{"rope_theta": 10000.0, "optimizer": "soap_variant", "beta2": 0.95}
Below are experts of layer 4 (counted from 0) of a mixture-of-experts language model. Rows are named router (the router's row for the expert), gate (a neuron's input weights, with its number), up (a neuron's input weights, with its number), down (a neuron's output weights, with its number) and show model dimensions 128-255. Each number is 128 + 24 x the weight over its row's rms, rounded and kept within 0 to 255. Numbers have three digits each.
After each expert's rows: "comes after" lists some tokens at least twice as common just before its tokens as in all text; "raises" lists some tokens whose logits its average output raises strongly, later layers aside. This comes from a sample of Wikipedia text that the model never trained on. Tokens count by the router's weight.

# expert 34
router:140107130131084157155118103103124126179123130128126127135094164162104140142102130143186106090183092120150126131132124116094128156105117110160123126144131125139132149143123116113138104095155155163117149130103115151110088135135134062123109138129127113145146098143110167142172141089086153119126085118109153091120158131160106143154163144123131125121144114122137179137101097102156087140074
gate0:137098155118059084129108116102129085144102092137117106136169108145097109150100132081145097112135186121119143094149131070119144131151134118123101146137142134136147171114141107166136146136109074129094166113149146128152063136094143130157090121092106154124160155112110111118114112097144138171127150115132109148148142143130079124101108157136144129158084124157186144102112131124170134145112
up0:092100122138187114120104138111163128113133105130116110131120180136118103167158162132142144109144178141130170127141114136097118122112092124155162141100148132136148107161127170092129171134165138138122166081118152134138095126125132144125113117117155126132120133145129170092159087114131124174094122143121130159151103102124125156148102127160144119131173138156100102095115134080091118126154
down0:127134094099126119160135124097154150120089113140178126145148157089126135092155151152116147086114119099140121133117127124129122131118113140132149108174147181148109147133095142121105105095138136141131127118126125077133143127134122111134128122080111103122190176131127125137142163109140158143112118072149119090118126131142109172112129136096143117121149109130113127165109116147083156150162
comes after: " |", "′", "°", "9", "°N", "8"
raises: ".", "–", ".\n\n", "°N", "9", "6"

# expert 48
router:110155148126122151121137137131142114145152104121139138125135142146151101141145133133118082144110160144136157120165114084150088173120127121098133114138104135126108134115119126132124118144147158094146120134216125096138152157122107146110144138109133090107098144180138159069086113125143138149107136138051129111129135148142097120133117131114125097114122194127189092116115109152144146148118
gate0:141152160188109167144102154116125130114158087139147114154126145139127174140127106130109154127133149091136117072120138136129144115118109125108108102128157149122131156109125141164100150102113127151123123127103181112143145128152150161070080078109126092104096147143131127082126132128141124142099146103123121175160100136140141120110169112122127143116110096129129080128145162151099137142071
up0:131156117204122142154119150148140111099189122069127106141166169156099100111154145135113118181152105127147100107154133170153119139184142119134124162136158100124135146162082130129110136143106127114113108194139134113164083141136089122139096113111109100123162127085138142133130164123122189125149126155146138107140154135152123168158123137166112089103113125152133112145100141152164116104099
down0:124106118129114067141136113136116106135159096096145172142149142108102168114116137141114167136185114135149119081109127090123134150143144144121143090117091114135138120155150090152115162130117160136107162096093122132090170151091149139102135129112143156152148137147129109137144095138157129135137130112159153069152113118165090163103171114093142119155129085120079116149078133137142130116129
comes after: " is", " as", " in", " of", " with", " for"
raises: " son", " daughter", " former"

# expert 5
router:170145149122104125101078086124147109151114134167160114121096166122129096125134155087173134141120173112141139096067121094083122121126131106171112138142140090153145124107126073137130134104132142134149141135109079137104146125084134093149166140125058141178133092116072128166115128174115151101132104151073130161133164153125153123163111142143139110118147124120154146146100134128099134109091
gate0:146139124148106121118124162144093103123129163104154148117140119157134130120112128121137124112094143157087150153148093131125118097122175104188088109135148119126120127145162140143160105171116157129127072123108148122141133133155128104105151111166116090102183110150097144107148137097129180093108182108123140106131076118144125184129106159107128093136147124143145122151094136150146163131156
up0:149143181147112116129113076180143151156114139106146127157170130118157156172139143126109192129094134105116106160095146098131139109140116124097118101089143128157117139122130130102135123121157131124137133155124107108121145147122120169089103110121112171105088149110151138163126104099123113122162107119103062120111117111102144104174141150132135117102119123151135114154140102127159093137111
down0:153127147084127120156134121124124100099118167154156198096147145134180121136098121131120061140119109101136127156147109114123106140163104112173171086145149157154122141113144150135137143150111094105129107145127173109131153137129091135133129141120107143113133149107141121110126160152101133140128083166122116166100140152151108094122135132117135155124161146136153193115118127139147159103106
comes after: " |", ".", " ", ",", " .", " $"
raises: "31", "26", "43"

# expert 29
router:112135141125144096147130051132148093130120154129102120142119150134131111176125135114139120120135147122169127126102111109084112153148168113090153117115145113114141169139092131097059103120105145133153155132120105134080103113101141150133150147130069166145146104093119149153096133111125138143150113155113166126149114152138118153153161137076145134110122106107134175150128100127180127128087
gate0:115139149129152104151102127125138140154078142129108134115173122149123135144170117150146115143137105077115105118093155134105126144154129146082119150091138145110124130133129112125161102118110133091149154095131087127074158151130117104151109132140108117135167122121151134141112124133123154111112187137111114091110112102136121128098133135149142082114101125019144138138141111141101148149176
up0:126105121121089089119149167126121089105131133114100143152172104122142127129126123123141109123146092146154138089115138194108085140118068169143162138143101114132109129111092157113160184108125145068140103118096148136195176107142087124128131110186123133137137129111132120118141104129127117150110138116178115150153177124100100135157099122102153127119133142145139089127120151117156168139090
down0:145108101140105144076172106166126101140103067159126147130106114123133134105127098141154136129118157135100109130145160138117135152101120150111142098077187091142116130103087162158092152138079086111119115151119121130119116110109142156141171122098101107197150159109105155149140120163127141144122151096167119110115145118122116145085133158097135091171064116165071125156148141166151100166124
comes after: ".", " ", ",", "%", "8", "5"
raises: " of", ",", "–", " (", " on", " (\""

# expert 92
router:133140121124135114137145145157117102065120136136126129110118144173125124161146125123171110155170099143140142094113163083089209153144136146089082141138117142142139179107111148105088106120074120143144137119113111151136115157111105142148118158144126157153166153074130173129109133136094120110117164149148161119124122105118186139155089128076133155146111100119179134138188121115094095123139
gate0:134131173172115089159141109101134097136092143120105104158119139108132138137115121156198113120120122145168141106108128136106154160076154112112142107134156129142146117112117160115121145126106156141113120124135144102101141193100129157113091153137109135147145140114127156131119101144172106140123152149100132146137177102121121098128112145103072134102152099116141156122140140126133149121102
up0:126147117119164100116129165135175078131129144105143150124150138164151092145177134132123077121129141147143114103124120121157096129145128154162148140142121105089141145139126097124151099150134120116118146124129129128171088146094132138115128094155126093102087100160122160128157145093118157152161133124096127119150139145102191110130115143110123111137152141103134132093102102158169126158107
down0:179133120099124085111124079105164165150139128120127162091161127131104128081126150160127129148126141146110137100091090129109130168156163143152124110112075194139105130104127104122107143128106116078132134151130124114110132108145192124155151132130106104174149149142114138139132158165132122110115139143113141149158100118167147112129186092128135155100116139125146132123117168100140132177182
comes after: " the", " a", " in", " this", " its", " an"
raises: " of", ":", ",", " since", ";", "."

# expert 105
router:127127132121094124114129113145128184122147126115149087085134140116095132105085079171148177101144103094131145092130135150151152109070125115128155137129164094155078098092133078106112111137125159115104152109126135111122137087131160131109100157142113126127126123143135152154154119068132137135110109120137152172168113102128110191120143131155127117105132127152099111143122141110116125121096
gate0:078105133145147162104138116169133137139116124118130181159123110139080133090118102157131125112117155111116148137137130156154135127106169094094133149139081163118122115121148105125114133152176114131113127141183120122127158129108126098056135149114158139114102097094127127082113111141142148113090163175154128072164146097133146140204130117111117125136120118176117137054138113146135123130151
up0:084155141115146098166133139118133110124067138154095099107112101108129086136122162151146133127164100134103114107132138130130144109165127162151123122123128126111154098130130177145122176146113117151093115131083120106144105143147081146124132087120139134114104143158126100145123107142156123171115135115147141140143115169163120078093125113174126156178132151138172143130106107074102104125089
down0:134133101127147129091121130124140095115094117115119106109157132141064117156146139137147132105119160102099135142148149141088132132173142168134115110130121110115101109146114124148100143124138168097074149128134160134122123161142133094130111137130082144121167117142062124142091067132094102132133108156113133161136118157140092124118120123108125117125129158119118135082177086105101128130161
comes after: " ", "–", "-", " (", "/", ":"
raises: ".", ",", ":", "–", "(", "\n\n"

# expert 1
router:122105156134117114141102077117148126138077131121123098125110164138111129115132108104185141124160139132139141128101110134081148148142155100139134091161115112107094158136107140119144128109129122148196114115115113142104097114101155108138165158139093097110129166130134156169143103127168124123110131140145172129133139127149131131134162141127134110126151104132166165146118111131137145143078
gate0:109119120144128139150140143143157097132162122161077149162163139152092142116112101143167097091128158116139117125115078114121159164106177137112119124064152136121161152111137134110115100120079112097161120118140140165154133110092133139135107135102123106144174191097116131123125119077140161121111158108135110131137152127120094128117133129157135184113142101107118177165119144118157168138131
up0:122140123150137091134114129147128105114121164095119114139100112096100115129108126093134112114153103113153135115079126164113142127094114129118075185121094152103133147144109098109150138141077124146154086076146103129105085130094120103161149153089141158126122113130087153112089151123078135143126092134154115116108130154144132120108089121136095113158104113084107097130112135109129139120117
down0:127118183134174110131166152116166120144151151109165123163148145128179153148137138128108139166093130154164093124178118120108107124127105144102093125158147108122136130147130100141135132116146158131112148071117122079120102141151165117113132135138106111128164101138120127122169165153082107169115117095126124087137122130150134119156168106119120151113134135115126112152171116176149126127133
comes after: " ", " (", ".", "°", "′", "^{"
raises: ".", "ogue", "er's", " he", "\"."

# expert 35
router:138089118149129094126166132126110126184148117123143166058120144119169132142089116104118123128107081125138139121137127161127144148122115148152136126159145118133153175166111165124112115125108166088126124085105128121102139135175088159161139113133161123126168094087132128145085166120079124110141112089150147089135070139099159187122117131086164117117132124124135107108114155110064113142142
gate0:122092137126153116123140145099093145096117168116143130144120119105136082137133125106083166125114118069147170101147136152141158126120126118148146108120097123136127122131086135099111151157150176126138182121145141123117142117105134093139165101125149169097131129146122128161162140172150114129122120114164143194169129141176124090088153146162140163095140138176107093093119154131111147145121
up0:117093180081138129170120158148115118104116137177168158132177157117101138091103160132118104123140074111153118099123113124147099117097087121154109071142113114154084160128137105144093172197111099113134128155142097117127100114165172161139155161156152137163113094131130144087123089145100127148129109149130150148153105130098143126066132112163106135156140150135134113175134123115092127145120
down0:110137115146114109110097113128143111179112132123134082145116142150107117131135105154146135115127112174122133108161134114150149093138161143121158198107141141134089097135164143146090103111111100125120154134108086143098112089161051109148124181101146139106149109068135134106161110120148124192146144144072143088098121109132110147165114130119102130149119124114146165133147146178162147152150
comes after: " the", " The", " National", "'s", "The", " his"
raises: ".\n", " in", ",", ".\n\n", ";", "."

# expert 60
router:152155104132150158153088113198109137090141158087153088130154139106143111108085114139133111122111161079158119097099148109127117162129128103115131143106135084136173148093128123131104132122139144087171150076135150116147155132139143169103153158131109152148101123157120129169094129121150140122115104145110126095115071112118101114114173126124140133141136111114100099168072112122131138085137
gate0:144129129123113151136137161136111137127134099101136121099201110173178131103152125143111104143106150145172112119140099119086107127149107141126101131102120105094177147135125093147111118152127134113101103109106156103126156148076106116152082158082108101130087072151106087137110110079145100101128160135150153095122141100115097117115143127160169162139181126106095106134124136122097094142121
up0:154094165099140170109139092133119143109089146114126121156144121132112117104121134103105132132129120142153181147150147169153121157141143137135108113144112131128148137131134097130169098136106113086081106088111155092138114117137111131147146098055136136131073146101136114129146099131197149115116135094163150124137149087126117100115130105128173099105142135117112139165127111121137117124187
down0:121110142138129098171140102132124126106132171129087090104158124107148123152102161090103143118166139122130141118168068121147135116116134133124114123138145108106176133105146112116154114140129178133155117148168076168115165124148141145155118098110145164089106128096137095140166157095116091114099117122160100103089121105164100114133121110099144122085139116118106102100132147125121071084125
comes after: " ", " |\n", "%", "|---|---|---|---", " JPL", ")"
raises: "|", "|---|---|---|---|\n", "acts", "|---|---|---|\n"

# expert 30
router:158138133112078129129164125156144116071119116120088141119133138081127118131103125164144123082129135123117169140063093098116111123068147102128163112131132131128162141146170133137143116174104082130149133173114149102141102115159143139119122122131160111177147163143133113105133144117183155131150115130150155135155138147116090135111131113135170149105137100106107119137157128125113144101142
gate0:121150099127132082125133125143127096115140159124125110099113131130073139143114135089137097124103171159137137110110108164140104152109146081143106142102145119139115129130135146127124130146099126148111100128137110141107160170093127124109160106186074082169141137159170113116141127112167125127155113121138103131139123203112134129126149119125068141140103132170128142112112133156176162128120
up0:122124118111093127132097120136116113123161139132110080125155109106166137071181102153126122139098119134164149108072125115183108165156139130094099145103148162087081160134146118142135111095100103129119123120117143102154159152135131111154131111109087103126126095149123166116130130094139111139136098140128091126138080078130134140123104152139123111103158143126100156148140169127134132123141
down0:095121118122121117126167135152134131129119087119136108115118101137178119110187149135152122141129088094094143160116145095138142156148144120109122121114125127135116120114126109102178145097159138100160136107130111134133124167079112122098100148180172101148180093148152126109202146156086088112111111114116136132159100146175131098116132150095123087145135125185128114139164145160143108118149
comes after: " A", " V", " C", " M", " N", " B"
raises: "BI", "PS", "HA", "J", "I", "hes"

# expert 56
router:132144091131106153137126133131128144148153088131154122116102100094130089142143089120087133162102135148163098125139143123132132131155101117090115129114125091126129094104160105139097137166127148119072163088150120142130126125130126126134132147153115169123123119094134102138144117135122155165117142159097126112184107124094112081183087137108157133103075156126186166068124127130133131067158
gate0:143136153117113131107153141130114178113093150127100055116125112103120158135118161112082118111118180126128099080136158095126097107140074123125173109121093103122116136146179135128088139142109105128100137119161142149131118129173092122147122121123084125152165132137138137200113114122126100127126130102124122173121124107137117078124121112131154130101125068109110097112113134103145104102110
up0:132158080131094122146101130093103122101139098107144154090134085112096128138145089096130111153108150094128139131152197149124110175167163135148130130135096131161134156105074132158125169097136141128154094128132143143102136132212135131137140133132110150118152095124137127149179122124094108118133139143130118143160099133128091140104155127127096141108151088150143137157095135149175138143124
down0:154113130110148176093099092118105149125124119119129154090194162152145172132173141119103143117104138087109152131112135131129131145114085117113154115109080139159114112165119167135175113124167103104146130150103122135108186124139146154121151152130129151128142116157131116150158139132145109105121088157156117124128134159109149071128148109142089109122160122176100122126094158101086126116156
comes after: " to", " he", " and", " who", " she", " they"
raises: " the", " its", " this", " them", " out", " all"